{"d_expert": 416, "d_shared_expert": 384, "hidden_act": "squared_relu", "router_score": "softmax", "routed_scale": 1.5, "init_std_router": 0.00941, "lr_router": 0.000454, "vocab_size": 16384, "optimizer": "soap_variant", "learning_rate": 0.00309, "beta1": 0.95, "beta2": 0.95, "max_grad_norm": 2.0, "batch_tokens": 65536, "train_tokens": 492900000}
Below are experts of layer 5 (counted from 0) of a mixture-of-experts language model. Rows are named router (the router's row for the expert), up (a neuron's input weights, with its number) and show model dimensions 64-127. Each number is 128 + 32 x the weight over its row's rms, rounded and kept within 0 to 255. Numbers have three digits each.
Before each expert's rows: "mostly gets" lists some tokens that are sent to it at least half of the time. This comes from a sample of Wikipedia text that the model never trained on.

# expert 21
mostly gets: " un", " re", " \"", " pre", " sp", " ("
router:116197112117145165107111148101112110077180116114141133155077126115137162144136191187144210161075117077097108134119178130159088104108158144116124094120155104127064088124070133184159093141127086
up0:157092128186146122166147124129092142118159077170088137098116121114142148099100093110132128129033137094097130101120154144190164210126153114155119167129095196122105099172115121103148107155108112
up1:087147110115081149152136145157177095088075125051104129162100137119202120138118138153102191128135100102137097117121131148144181115161153164153078105136115082142120135143104149191110138132167092
up2:180176153161098162097109124131095111111127094156087148132108080131071109122097126105182133195075119170104159101112102149158132147132145113155115145132181105085126105196106117140123124130094155
up3:160174205144146145137093114147156118120146162099125099071101169099141118168152173110144110134160131175114137112157081136107116180166111093110173102144122092146142098123127113123152102202130144
up4:095182128139153096088070164068085143100132111092122125110124188130157184107115148173142206075113161112142190151137166122075150093183113132138130180110172148130121075123117076074136133108118129
up5:096168128067164173145133111143150107080141090153102097099067138108137156176082159094145078123115138123098122149123181118143109158162126076089172038114132069181106100132114105152154123193109059
up6:164137162166187084132186144102141105138147098160202148073097082105065120111123127111112126168110122106142128138124133119108173101123087142162141063179135124102103158063149102157116118167062101
up7:163122094141126120130062104145161174156171138103172116125069200078099091066079169097098174063161098123150112157105114102100167089129116161148176109139167129132078039141141153100136098139109132
up8:131201126147111092137141143125108155117158161183144098163118139121091171142168183105133142109095163155125151138125097166149126165131115143142185100162128062114132138137119117142133122096112105
up9:128161213117146115114137155105131123145232122107108056122118112124067177141144175027128180184090095114129129139090153081135132146129100117193182125147139103137082122141151184149140081154083070
up10:080125160132170161165145160105147180111173130173139094110083185139129113085160057138152135153085115141104146116069131168114145110095139140102190112123100117112067126105108181110071077101149077
up11:101062160193090156147082162161107127091111098125105060147132157117183133138131146131124143106145127123103100135178165187140148079178142144090166073171134137128147140128142080135130203169105152
up12:144104131147162158100095045161086084142104125178168130149112141109105114088110174141118128155137167133103178126142183178116099148096089149096096124164155121075084115212106127123044135125074073
up13:137121109131159160117154067120113188152148143167068103167151074138082129126141128156083152149100110077169114130153127072139123141146164173128161110049092131111061097111125190100084103129139126
up14:066133110121148132167128120147150105155145138113164105159080149091170147137063167161141109124066140085157131098161109138138138137154078154150102180071177050125096114157095137124196085117204161
up15:119147124112088119111165073156093144182158140154092166145105116057088157164131118101145136092137090030127135078161120166160130103121107163120166145079102131184112188126091103143130164116070115
up16:134097160142139184141091115126118130172129134129151133103131108075116157153145108072122169138156147155082187112134099159163105119126156118101145111077150071114153172143202086198120144085138103
up17:122119117107115116159115128104090130106167171129134077106131134086101178092091082103095161165121111104084060115145167111127179116079142106127136098184090121140095142140198119145162161160135078
up18:078145111127125107133129172143098101121185151102106140133171148135120088141141080173093164132126093125073077146104081114151088167136125149092111100076085091157196095162189081066094162172073107
up19:122121136140148205112125121079145159123110130174116175099102115187109090118124186083130137107077096046089137153136185103106108152085156114148088094164171165122160152099180132165202120138135143
up20:151146116134108112143149146100140088113121194107181148117129122171102085151184128123154181130125135107142148130109161127143099136059133155105141114149116108115074136073128109167073122158092155
up21:196159160151095103127136112072142140134116146096055138189108139124098115098129145145144166118130117151189168111153076106159102095194080144081200094086148173128145091156171106085101072115116145
up22:091202149129138156143153105128122080125159178171136165103159120170116113201135090125171136073125155121198181184120141140089131107153162110139124119091138127132147135119149119159133125122101142
up23:117035130088126223066092158110108092119141072128161103115119168144138105104178124101101131226121082096160130171135119138133131124134111098148118096168163195125141141102119134128146105079124138

# expert 18
mostly gets: " US", " Liberal", " Football", " American", " Australian", "American"
router:094120166132141083139160185129181115101084112095108145143098107162136125128204122129086120133176136103104090121084125105067134099131078098169169143155096155075152148167113079114120100114155121
up0:111120109110151191110086133092129147137100117114113177158074128068181119116101129082142160148149144156149153097154155121172089172127155123110192115082094101127063185176120088133124198087104160
up1:127105126147122097062148120137108116175119073092155104144184124101171137180137139128155123159198168113123076082162075129177080160106122091135094129093108143133113059142106132105148187116160080
up2:147131152158118131155121153170145140052087153107143102118140175195094142122201120158101141113152141123125127145131134078180171141073160146136148160111179155134074151139119078130135125158108145
up3:063094143207133093112109137154105124151151092122087112161171157121129139147149183070123126123145138180138149120085148143134116084154118150162174112159098107111099185112100139145112136076065141
up4:111109090120118182143115167099069095134137150139143082188141154130169163111160132149107095173111122178108185106122100150142118089127141121151147192120079091118116108095097083093085077152172237
up5:078064168134131071047130124136100175108136089139144148114126187112119177108205109173139137185149135135152125130107118147147063108085099133104162091093108131145139137119095107104177123095062130
up6:124141108135161064126094163147140176123124158105113129166079149120101183129177113156181098206131137140160084141187147120137155100137101146122166092117092114172129090116141093103156150142117150
up7:160100077140128151167114090107127135141106108150126088126149120125071137160132148132118151092110130159071121130120106090117108093107128152168079109110139135128140137164127069130108179105103073
up8:116131083124125126114165094140101140136093095135186128164140163179139112062170101101157163162142122122148109153150117105170085113081093104143145178117121111068155144105139117120085145171073154
up9:112146097141115063091135097083144099095149132090151103147098112161135157105164158147132115102128141175113143121091108161114116114135121130167150131070081128162095175087132149106083114153114108
up10:076105128119080101110076168134161122083180185137165137158110083124145154086181140126126128121103128157105140148092095219064114149126074171166174055086126171194169167145117092108124099127056102
up11:120040183098126142180130084172136196140091162097158075130156090165124155076145164096147148157131143143158173130126099173186128083120113148124123150133106130135152141131133104169141114129132122
up12:108127132069102124075120081118176070141173119142127090094176218164165159110162135189131172152124097161067115149160156150095138190091085133089167149125076143110168134152127138126082060160146088
up13:116101177141135131162144156142123125113128129154114090195102122173107133099061148132141142104147124144072171120091142079056085121101149069141129051075126134099127149161135125111130116186166108
up14:135157140120186102121156146109165101115107117117119140166108066161114033178103087107127165187146190135108146174064090136140100112056146145163117109134067108124116144129143118116156171072091200
up15:109174116129109057107091170087110098136148146164145116122126130172122134126136158135109140090163126142091112079073177130132083110090107134164099108169132103096161075105114082128119142154137150
up16:162104138119122089118102178190134123101062130128113120129132124152139142115084106159139135086130113110164149099174131161086156152098129091183121157160091096141174136129148175099087084132181079
up17:060123167123137130120185108152191172177116174160148161129151131196111134082144127123202082115068167120091132082149128119087099178080131162098090130118183108157103114131145119126109153186121104
up18:113118171117136163157162164132105121127089121076136105194157150166175084125184158198168103171100159113175123106132181125125125140134073184171109113046173114053150120114134095158091121113145156
up19:182134163121156175136126163126140142138097131143162147173142166103138106097166113063125118181139140114157138095126130152132157089179137084126147165125145135125104153104182112161099170164144192
up20:098105115115087160088143165101109122157175156091148112191153075125094155135139108189189153169071127109120119187064160121146115186122114135175096126138208112138125116110140176171112157099133107
up21:093132126143102106110149157083112125114097096159098141148107100104101091088108141133106109155136089133043054124058135084091129139138105151123195112176124141088176193114107125106169171116097103
up22:145098122116077139117093142124149087130109091130138183133067115087204145086121143074136108122122157140076157144099099181145122167066086157130153138163112173162140155211126117139128081181083099
up23:097128104121146107134176148155077136204103130205116195144083115105104091113097126099129135112164168092108121108114146056142066141185165164079137122108110104136094125162173172125164148091120117

# expert 11
mostly gets: " David", " Robert", " Michael", " William", " James", " Jean"
router:112142173127090104115103145084111142128120056085095130062145085159153077091108133076121127166168167172125112111134168172129154162158115163103054127122055075126122093175139103168146089096119110
up0:062150156188093175169132156183071108118173112164109142131169129191141078130089173095111187169161146170112108148113135154149133061110124099138082119190109127130161103137155084095142152094153094
up1:117103109123129131126161172155137120184115148163151160153109129159117184143101084059133181089156168152200131153177106140099104214125175129092070140170137090151112154119091132160086073119110170
up2:106138111135124096112189104130087106156102183123119107080148112061115138096057102111156132100127174143125123146136170164134112096123086133149100115099164147063143086150120138134104066118157087
up3:147063160117076114106122140096125126161098139086129126186101154143113172129065176081096091130137161089166134136170141146108140107124112136131089076120104174127130164136123152156118127093187079
up4:150148129124168072108171124097132115084068203105125132066126145155170096092153131139120131096151101138065077110138120130086129148100097155179144152121145090172138107128173057130147109108102117
up5:167085110124141112114185103117126076132102130159116102103108130166160151124113081168136098151104114112140116134169112120104135117182084053092135163120114116158131155129157111162129171108078177
up6:099095122156105168124130104124076132128092182113127092168100133129139084146196099117081132168118161198121123188107191137152119140142103133159134123162105153122128162099121121115143221110168144
up7:102106163089139116105079177162108139099091142134076204152096111134108151147148105126103150084160119107123157113167139114105141080116140081104102140146168153084134130149168096107176169122194162
up8:129132131172062088109194125091091133160134156142143099142169165151110133139119197086059146100134158135150120102170069137106121109082148075130165100109130112146111093103117130113146099111115126
up9:159151101086107127061123186090140175155123045131162103076090081096175126140120196102174138151167078172127171156153106137106113166100106075062110078110161147129134104137093112155120101149122129
up10:109215135148096170110146127090142129107111131163141174113093158158125093202034114148142111049078163157156178068179180177158170119117103110155121151180116069083150099108099198077160138098115149
up11:084092146170151124143103104127166099187133121114112112073081120102094129059069153085120081185092109108175142115153100122089183141144092103190054117159134168113204111146084136119128170138099096
up12:125167158135145051058086159146147158126165145144153092110164173114139173197095159131161127102152135147139171096139129125111079088091105115099143170120089134067122162146163153158147107145162182
up13:082110170118121123093124155182053095185141139067150084123072091098096121131101177121119162187140064144142128151123104166179179145169075137157100179177187134101083132123156130157083120106106139
up14:102185115053111130101122192145080118146094190129108142162132102131169112136108167155136152103122151141092114129155103142095159170133128105176177123121187117178181144187167133192082158090171108
up15:127073158149159091095114127143117128144132195074174121057161125157152088144170104188157149159144144102164048100142100211163212155163116128133172132083134092171120096072179117128079126097125105
up16:149148107105154144102118123146118097167190150155161075118153115121158122149110077203132121158166132106085078143163147085137124195145096138069141154101154128131062143145159182099157107143046166
up17:110085150078150128149161124133119111171084158107104113133105149148181038143097097059210095089165143174135107134168110147132142184174114109116118204144143155129128110152140091183114104132115139
up18:059163139128115168083129148112177118133128093123121149177170142120127150126129139114057088088139131156129135130167081163159145142150105123150120111170109071099106159115125117167122102092089156
up19:120123125112136142130147143150120105156105095110114139154094169096120111142158125110132114097129116102151111142164090152123148127119118163114169115072036183131170135132086116170072153084146118
up20:124179105203185126099138072113054162160116068127089136137143163154132083141153110124157109085122090149200182146179178175090130159077125112121154096097166112147111085118107139107094126122141101
up21:123097098154123085145116097133158110198123124082151131115131081173133070129180130094140133116143180101076178120171101175169103099162105075102087118115135088120179087107066082145185132079125146
up22:123115152132181100143113099132129118131126137061116116092125096167171111113203106092127141100128148106133101136144156164113169185160155110102116145137149161126127152173066159189144104129127143
up23:167174160093070140127106115057152100084161139101144094112169126066130100101122154126115116121095144146142157143146124117104065057011071108098152133141126082114129122137128137119147118129099134

# expert 4
mostly gets: "ā", " Et", " SP", " Om", " Palmer", "{"
router:168165154117118111167142151127090154115080111104136115046158155131153065061108134184146074130117168171128116099154162127118175134120164120129184159194101112125145104145157052119134101090135039
up0:112137111092141083088107143082212115170113123137083136111095108144153116086077143128172137128120124137154125143146153105154105128152059151174153197128118116064155163165134126132155124126186148
up1:126130131106098167145133107159109134081134114174124090113091186172107084096156172099146175166112162171141142109104051178091149125092098211086112127169060186111118116092142113061130120137084114
up2:092052109136123132190171142142111151122187109155049119135134125194151099061145150132119134119135108100093134107065140158107052135081069142137111133083096142086161095102112122196098204146136102
up3:180112126131126173154201199113136057162116093128109132152141169077160118061175083086177160138174100082099193135118121088136129158118171100109137098135132114175086111155160105175071161164151113
up4:082150142132104133152074113141120140125140128157136140205156113113129140157138147112079156110153146172132204049159128140133175103114148110145103139136136109141137105112158169208108155119156129
up5:123125119125122134164117155181119151157186160132127167098112096140120112128140146102112196154132102118155196137159170077112076147154112142075055143148111127094144178115127139165120120170126100
up6:098076171133056094093128191146117112157150093116133133130138122151111131152198181139130101117168188105183130156080166157164100152091112171110148099114140138096153126128139165177176119121174137
up7:139098133125108085130123214154098140114199157103173183175106204154098136128108125119123127160135156156134056163110101142157081116125102131112133155176110165083172145079123088197109137121112095
up8:081101162145115135102124107131099121096149105087102182120152138129092096107147158086141095118079171087156110100130100102141136126123068108076134138110095112107103155120118177077000165148158154
up9:155107087111154084083176123167078146153123080119184086149125181101152165056123150091141156079170117123116137125151171085146101130125104128164168181155145178119129176162140123144178117149134088
up10:120101136131160170077071055146157176105141148098141136161168175123116102095130151156139155079105111101137160094094102137124152132140179105117153110146112146126211141101056121080152174118094149
up11:128111163143128073234077088071149081158150110129127147136128090157096106100162119070160146119120112175109165142070093124143129123104110175129126139097139147123118179121135107181208147220105119
up12:124163129124134120080080136105070119122135067123196133084112119078117081180126107105118113129094136138106095123116175141176168155097144070116147146117144108087089118142139130177074108106153108
up13:189104080126104085144134107127218109171146134156109107154145124133147105095190166097099164147108088208098117133159102099150142094065087081097151068131099142139141095136078123159094105127111086
up14:134157136107147128162159053122096152128081135085154124092132129128165129061122156105141100094119072142088152189162159131112122208141128120081136117110100163122109172156123136142123128161111053
up15:191126146147130159081124136109111116083071100089131116111146137145125143062190067132107081183176129217135095151125096106114140084057145113153182125142146164167064153120170094172115141075094133
up16:101162178140133177137155122071115121149098147103126127115087163115131145113104142111101179200081083173172153152098171162175090223099092141123069120158152110095127080150202120189169171101185119
up17:117156130118115167047158125152121129115109095160137122178154177137115175145143115089106128174144196100144129096040120170152136117127106124122091154150145160111097112106065147101129102140193159
up18:132099108138089128134095101129151130143160150080103138078094127112166086094129118131197049173112136129083155182078101142130078150145170157136133153140160064122212119126145174130141137114084095
up19:124111090153127172086139095161077131169193092085125134093105135125119098138135138124053114167147137108120073176072115160097147122149127148073084178067110181120120149069125088162128121164104126
up20:129191108143134105160164126119134088133080083111195183094135093159103112120123155132129077113139110146144134114124080102092135067113127129155112168085071151105126086082140123105045108113141116
up21:157168117162100128176105143135075166090133136107131098138178122134197112068136148107111134116168154074146102110125132074112091140145067114114189161152045115118121120112167084137096121095112060
up22:150069109151118118168111159159150148148117079111144088141095075144144095090110110080154108133108126073162152157129044065138100209146113123123134092108123135092119135076085091120152124094205110
up23:138188159167130108157164137118181154109071129136144116137109106104105077035133157115136125139124151152121136154144091161170125222100136211140155135207134102095112139127158088144174127068121123

# expert 15
mostly gets: "7", "6", "5", "8", " century", "4"
router:098159104128107126123137114123136106160106105130092151089130089118099080167169116158101141113141081173138141092132104099111066164119137116159124118124131156113120179111104147108150144122125104
up0:122134150121165097130121207097165146159142160152147120114185150122164160110113165087145179106105145128141148151133133141180128187152158116087138130136105149081134121093134149145116141051137134
up1:068132131158143108139141091153093112232148134128131121076081114142139109072113144100121140140154058098104099177150129131129139101105122127103146133148118105107093129111102100153093129143151142
up2:173115165098094100078109146155155122138093124125157132169095119123083122099107148151150124154081127096123122135094166165115126132092127158138098075116082116146172071053109151151160189190179079
up3:111150131126170168103190101192087138128133153112156115144121120158152107179162118106150080109138087160150123157183135177124119094085131104154171123148124098045147084165101164115136132141190037
up4:084107070133154176129106123134129170154103141109079160164132093194129123122062033160120153142126133168145187092102130066169085143142112085144123150141125101094122115093121123084090142130188137
up5:176184125129107100087124124134121151102131124194094156117203098152106103121154081103125150100174105163112142168164112101117132122173114148112138108151176162163153129113143159160130146117104119
up6:136171115194122131124111159156172129144135147108144076067166152169135150129175134133142177055124132125142079145173169101137130043078149126139069125093094108087114071138129175123166174098059153
up7:122147111126167087190146130180107142140138123129091149127162120158151119091144129109167166113153124141192135130188133099139070119056128136119151164123129136119174111034132181100140143090164121
up8:139128105102096160085125136118189097174145140106150156202142112143100119136116159109118080122156079084156119149196159135159135155132160150116157126109202099189153133178110092107109153125121133
up9:173127120055126102119114099080097171144152149136090243149155086141092124102090147128120083134165104146085118155140132068052114107107178116128157122047144073103108105119156205154115155104167102
up10:090185118175138182119159133108150095123161166070148173093123076147133101120166151137136141141157130065131190145174094139095139118150112108113153126145106148151102172127120120160108144131155128
up11:147080160091146170129143155136169109180158072202135191164127078138088122173195117072142169119170171125120124126127195046150111128155130156121123123145108082108191095151138145159123162146165111
up12:156103077082129177136137103147153165116134110139096116200124121143196108085141140128109087055117104144181179112163128186144065101129143125163111104146128170100136124097141145095184109082103119
up13:153136189149145104140110113179058110072122156143187113141122070125134068121129136141147143140126060095151123099151152135128133138137072122113133140133078113144135182137097086188090104132129095
up14:149178163129156104094151136136106054174173119172082179102123188154142124124138073092128129147142096114153065130210120088126091140124081116131066130156130114084143125128080151113156148154164123
up15:141135103144124092158132120135086077141137163158124139157135159089093126128157147147129146111145142113168146097151111171167099148145111118125084142123134119087166068105090134095119148108106127
up16:199120225140152122125089096163134157117124152179117122147143115131048060113178127131086136132171123105156081144153133056140103113119166142105151116125098140114104126163167164141104132109137147
up17:148123117166124105087125148111098124139111130175129091114104115072079071110098109100145134089136093132092137148133124174153130124101108148099150161147092116135088103108074123112142110145079142
up18:108107185112111093105165125116119145153119096165097109099165112136087174122132150129199131138111105149079164144110125138115142094090163174167036117172114079089131176147095164139133145113171131
up19:126157131153132141116147152161101109080118145120113091125065118127139108130130180084146129082142070136113159127137176141086157152074103135179141126183185115168089123180133180136130100096123126
up20:134104172084155120122097137163166106126156147072126176125162097131111074143082087157075140170191120130147168110153134150106131132053129152177059104152149101126072200134107092142034150105113130
up21:118114123140176151145092147127110114145107237128137049085069124091194117121148087144146180110160150090104136171178133085141130129052130110118125115201128104114124150071164130098126136132129107
up22:126147164147140151145087142106201181146106137124109166089095143167164111163109099158125091182121132135077112142152080151104133079136140163117120212093138141128168207160069109153108115154149151
up23:113121100120129145072082136102125082095133099120115085149147068107154127113046122125171140113123118150138132173124116124123109148110125148156118123124101096112164114176088106122122073132145076

# expert 22
mostly gets: "Personal", " International", " Historic", "See", " Civil", " Special"
router:141163082159131084078148194106148107138177112126139116129149110184119120146146131149135145080122222120126187180082115142064134130100132158114155109124132136123087107157127072146086120157165163
up0:118103104170117137068137090119133108089163101128159111112125152132145166105154145130061174130168183146105160169110130113146171171093077170148171167158109139056130115097134149117109117163078148
up1:124112144101159154131134160089195073093115090150139137084104164106116137116165110162140195117100115127082097142126066088033070124116122180126153106173091117059106115087154079107090162146145079
up2:188156160157130111136099172088071156121178177159090154116193120102142095105117116169092145135134133156104113073161075119182087123091156146147160105124239129094117140109143162189117153151144168
up3:086158151165137113091092133134129118130175124090120083165123172099129104113141133140108177150133124168114089144130157208120145221077090158143125087091186110151131126126114061103137142136164069
up4:123156142144117177121116112144159097106124161154107145195138142138112098156161125143122113078089172199137171093083136174167147154048095142138126135154138057123137116091093117133093085173159147
up5:097128081105131147162149123166132105118155197088166112161141040142085180091121114118095176109170110130135150110074184146169037114109082120125129120103130114111176046141147160168116177128149150
up6:143117158151117131122091117102091185118118131152100084102143142105161116107168122117116173145145160136163186090101101083115097083022165118161159141129116150161072104171080174054179100149142121
up7:144094134100137119092122117096078143177146157180123161126150134132109167146121079128149190127094116093167162159145148178059131141086150110052144135171141086115105101145157170158127153131137115
up8:067142099161149145131125168162154147053158121165132149143162194139091129094216139160093110094143103112106153134136166097126068111137130079053131112148175079152059089136146114187088143147142051
up9:165141111107108110113115195094103129140147165125108114172099087100091173068131181153106053129161117118116095130124060153161141120086164118139121052109097094113140171142142052114103157167113138
up10:061139149195172137125109166083097192110139140130139134154108129190059067093109156139164106128135060124153114105116118111106139098126116138165142150080199125135077119160127121149149067141134098
up11:061163099138141181114147078117219097102111168128207099146213111124021155072145120073089128111096145164110115158143115163128127142133173174126161160141120138140124118153141122189106116149126102
up12:119109185155121126133094140159087074077138118128159175134110126176069135078123116172121122123121116172152133157156184150087119096128148116129092118087118114117075160105093137110127130161173123
up13:109117156098135125126149137186070082103110107072185149124154112122068179108112139123164162138169107096106137125103177099077123102130119156131121110168158118123143146115174162148118181181152091
up14:156178121144153106128067188179128077152182120178099104106074145131109099131092167134155173149124128100123142191144124079120132107156149098112102150120161083140111131126109151154106038074100156
up15:059143074148135117148101132130186179150116124157109159094100176162089102112119174092156142127116137131114145095149143182164081150145105064119144089158125129134148175166130032122132116113173060
up16:146138168153129190131045138133080119106075088134102108129132119135172123168093086112110145179089117180072118088164122119156124135117202129093103137156065148109083145112143113098150126141144092
up17:115133111151090161055138167123147057162156119199138129174154113124099106135133173075045130132116126153187085154128164153136120128129149095100098115126116129195091168161126092126164132156147107
up18:098102134108118095128153145093207169173147118181133148136131134053132101102108167111131161156087132112161164055126193160163127160142134153127132062172120115158156084135126161158109152135115117
up19:148122178144108163178186108108165096088134191149173115137091057160119158132166120176159139126152164121094151134140156159110055097100107161119133133114153107122122130115155123126140107139163072
up20:095167142148135119101135220123103088117111147184124122194090116156092147146212096180085125179083152134124176095093111198133171128152121189106176125131126064091073110148182100099147106163134105
up21:122149116098079070131185123160115150089153168118077117089150159176148147156132089096110110164077150111092134121166132114138162156078078114168075121165126164088069170171167142107093139129086124
up22:124149093128067186068126082123110149140210107128129141153175099151086110080099123130082052129102150120202112115165186154125119098087133136118140087106122150147108103142110114154109168153162091
up23:132140056128089123096125148175182108103124138129085064172103101166079119141146151150133128129080111072156043120176136074106132088165123111077149160109092178210094077127109193132087150132133138

# expert 1
mostly gets: "ović", "ić", " Brown", "son", "ensis", " Smith"
router:164082147130115144095134103093127153121119138162108109051132157093126130063136164105104067142096122149158135176190132153156162180092109146142071122127169126153147104085166161138117135111135108
up0:144138134116127136136091082137127218160138092137172149157125119154099138097158142090142110118169100141140166092120169140119120140131096124146143123112143104145118098145197157090132112180098142
up1:168151127173144151071060134106122057154105122165156100130103110098114112081123153109141169130109150138082098115103152167156121073147098094205084205079100166188096163094124145080125122159143126
up2:121094110136154162107158156178134113132093151211155102118111151113120171098123091177064109135150062078078116152143173101147122184156109102164105148171077136092109153124133204136114162181168126
up3:075180135126150108175100215169131111191143132136134070093132139126142097113127152062115172111112101116129144177107137142150180146115144116157113183083141120135097145075086146112105135046151131
up4:089150103087128144126126194099166183092129114105190105146161166160094141145104142127111125051152128122133084118137109149075124126171122140109148117141164137155132093151203126173082164155170114
up5:111151153150047126185137196116088113149133143102135123069133197152110136104168164138088117104110103100090179123183154146161109116120099155120156135078111118128115066065089119157168122152099097
up6:125149163143146123141146118100165079131129114114137119073092158151167111065111125145141110128174150135152080106154113172128114129081077117185127120161099139110168145109071123116065158158157076
up7:125112066125086082141152106142109121077175107127152134100167080131134118104156147056089169113143150122172131141162073127140132173140148130117111137102132144110164136070137150179139122164117189
up8:144136176086111105148144193129149154132161129144103108151142137183148112152092102108080117126121178097146132146098177105118148081115163140128098115103075069067100104116130138105169134084148097
up9:106085132086132112156135164154122126099076100161186179105115107101139080094152133103149060165087143160133073151118090159147180119173162170168112099114165120107115161161133152121108141135113112
up10:114116119134181114139111147068111144083153136089146144117108068119105144157138079100103167140063079129166063094110219128179088131128133104099153120116109124172128136185086103150126126161144102
up11:084114119111138141152123131127073078075138144121082121169159098134144060082064144146116096101165096069124185078141122108154129115141061148115136149090123086140145138170155099153104113131123162
up12:159075121082127135124135072112117114099154154138174108157140170130116166103123122088147126110107131112181082195118145118152123141095125089135150127123142146117096143052130142161109106088096094
up13:144116143168102073173105102150101192211181154107188150154108141103143118108143147132132102145124141112163175126138105132167171119102097128140118198131087159115088142129108170122083146133153094
up14:155140069076091138143093110147159158141124126174134079115183075155116093142137118159137153131195098179075107084131108113114107087130187138134166118095146110105122166178142182171114095161126137
up15:097123115138193127121164090139107087125164140113152108111106183095139157118107167106150137090151153139143134150161125218119164176139153147120100158161190172104095113106210132156147131112135133
up16:139196137138167151150084086115154120121166148087114167132157141124114109133133160066152083159136120126133113114093154092158157164141172130105189111210121079125096106117135195092106164123106142
up17:155113161177122072134170176182130086099151078113143155113148191115149168067140139100153181123090154129145132078059108082118137121155220163096135127099145146124086122125110175140161140136138175
up18:165203123135124165115115158140119140117126112178151176135063184172172138113052118172105106087130120175082141139115120130128205204107149113094111085154131149131160162129078112151127127147140103
up19:154142139103153085140153135120116153122133117126113144059060076172137071071138106136151129151125135131133121093162179131134188080122173081082147109131151133113197130169085088116214134090165152
up20:127140099199123126139146098051119116114133108085128102125144190104092062090136035129094152129166155102112121168055144130206121144150167106090159147163163102102095177140113109138088086107076144
up21:075134132112127136101176084083152108072128126149167079122118152120147135142132101099138142130084129112099098137120153125130129058136071118128149112117151118113132133130138136126164067161133086
up22:091070120104119048109138070112159184103099090089143102162137134136125126131122087122140079129131140125176088163158131147153151164131121129120118124168086175136136064143083108122163130083166170
up23:160108142093152094136158143119136124147154141117165123132146137148150113101104133105169162103136066209140093124144163086137138131112131138150081162095058192086110201127178100133163097124092046

# expert 19
mostly gets: " South", " York", " North", " Western", " New", " London"
router:137153125114135134095137125155147157128104097153104143038150091112124082087143088125131119115160194111104098132179137088120115159112149138120147134074164107159113126136177104097140090117147148
up0:093113190141144098154131098061084138143145077099165120178138150163157075083088142128144132150123119163182077142112157157114126132117120115191151178157179093099128116129142081081183129059104113
up1:083199109136121074086177137130091129135084142046188156095151154071181114097095132127188122141127165131137193157146127124154087177182114096180171121124118131197116110143169091129150125146136160
up2:043170108172086160110175114111126196074113087144140098181101163127099083095120119116103196109100238176132137124129081164131088109148131119170146181136091165086067144106128106076156096140104122
up3:059138121058104137162049090135117130175134090129154079130129128116088111187140106134132166131145144164069106163154155138108134125190092137126144111062123095102098111179158113062084093168141136
up4:117135149202129131080148083148088109086056143104130114143136088050080118121122118067143058115091143093137135115196149104210141148163127067182094111126157095146169112099111164092110107093110089
up5:123118121103080113130108159172125037156128117169175126184127050181137179168162122105123159130124079076150120131155115144101131108127123094112144159120150138108165168105101085112188132155110079
up6:119083132183156168081078145146137100112123130139126107060156137106091148114106140098136081149165119133116111100172171118037085163122215106122107188114163151150120149097154102168088120172162150
up7:187110083103071116118134122180094111068125204097101121155141128099101153100069198108089159141139112126069171128122113085158118141091167148127119103068115126102110107133172091130124154132131166
up8:123112136148129135111102070124115161113159189130109145060143115158077155059080065149125188133167177088100103098122139105131169121101169097106180128085128138102146130138078113113137147144146179
up9:196107127090092141115121097174150172109112135148193152133102116095129109138102119140114089129153178198125061122098162118091107099108197158143157142115119140142095142149170158100106132196104076
up10:159147150166073169094082104100098111121175197145158112142140109091160142097125113087188171124115127105082075177129114064149128143162062145146098120162141157120124172112140093109144105127079128
up11:141084099118171073167160112106124147144163146198119165128137087119156158140137130094094150127181118126102044109076084072104116080130073077125094113130137121107135100124119099129067157139117152
up12:071059173165108160164173173077112140140193132055119118133144130143172087096161099085101190183165105064125113073181142082109125164131095154147140130095167169165159082144163097130170126146149165
up13:188122077133127096124142119096154139072128126086153089186118115106099114099107148191051154135113182177135166085077147077155155128101081114090060135122124087051106128107182137097138132120138130
up14:164137196195150143119144098135143078187127084147110095051136159152096142098121112101150092140094149158179113118180151088137125144140138128143122129142148176142161195128136152084182116149171109
up15:059103067166086080113164169141117120108179152187136201116077159106089095136231121140088129150161134080094122127120116120195085126142041134156090151185170097170088171145174126166088139088131128
up16:156066121118190096153109116158140081132134142160134151134147068115128098173097160114165078174158132095145084154129161133140065114093185104105099157156148138123172114111094168140096190094154144
up17:146074166126104125127117152122171113123102122130111133101113096161131139159094151153098139112176158093159116089125098172142104076086173099090146035132126054134100144144118142121140099098153129
up18:149186105072109125084155119114079136084150127126103104070124159129108123060123121090183125076120188164128151090123131048129164145072176120118110127106133097087052095130159129100086102080120118
up19:082116118132118140164093141108172073220153078168112121176148150103085151084087127113144164100155185175112141115133131090117088106108161144099152105129096181133122161159157144107121134024112098
up20:152147114167150114100066106205085140120122133082135077095150117123133131153143113090146144097145138112157060147166106075119191097139121170142159169122118171108180094124180159130165076103090130
up21:111119167091122177132139103147143193108139140140158195116079106151084133152130149118126108072137191130133120190185150085122163113130128156164109089156116121096125113172095132126075126123110131
up22:125145091127114172079107153155150097110116125117097108097119139097167084106148089133147094172190097140090078080155179135100180102110125130123149115144127163156113126075086116088074166136190145
up23:071121125107180133180109107127126065108154115087117100192100108102147173096131146150147105106101162128120031146101140057113161118135158134108148120112141129132142130096089150131129195127095120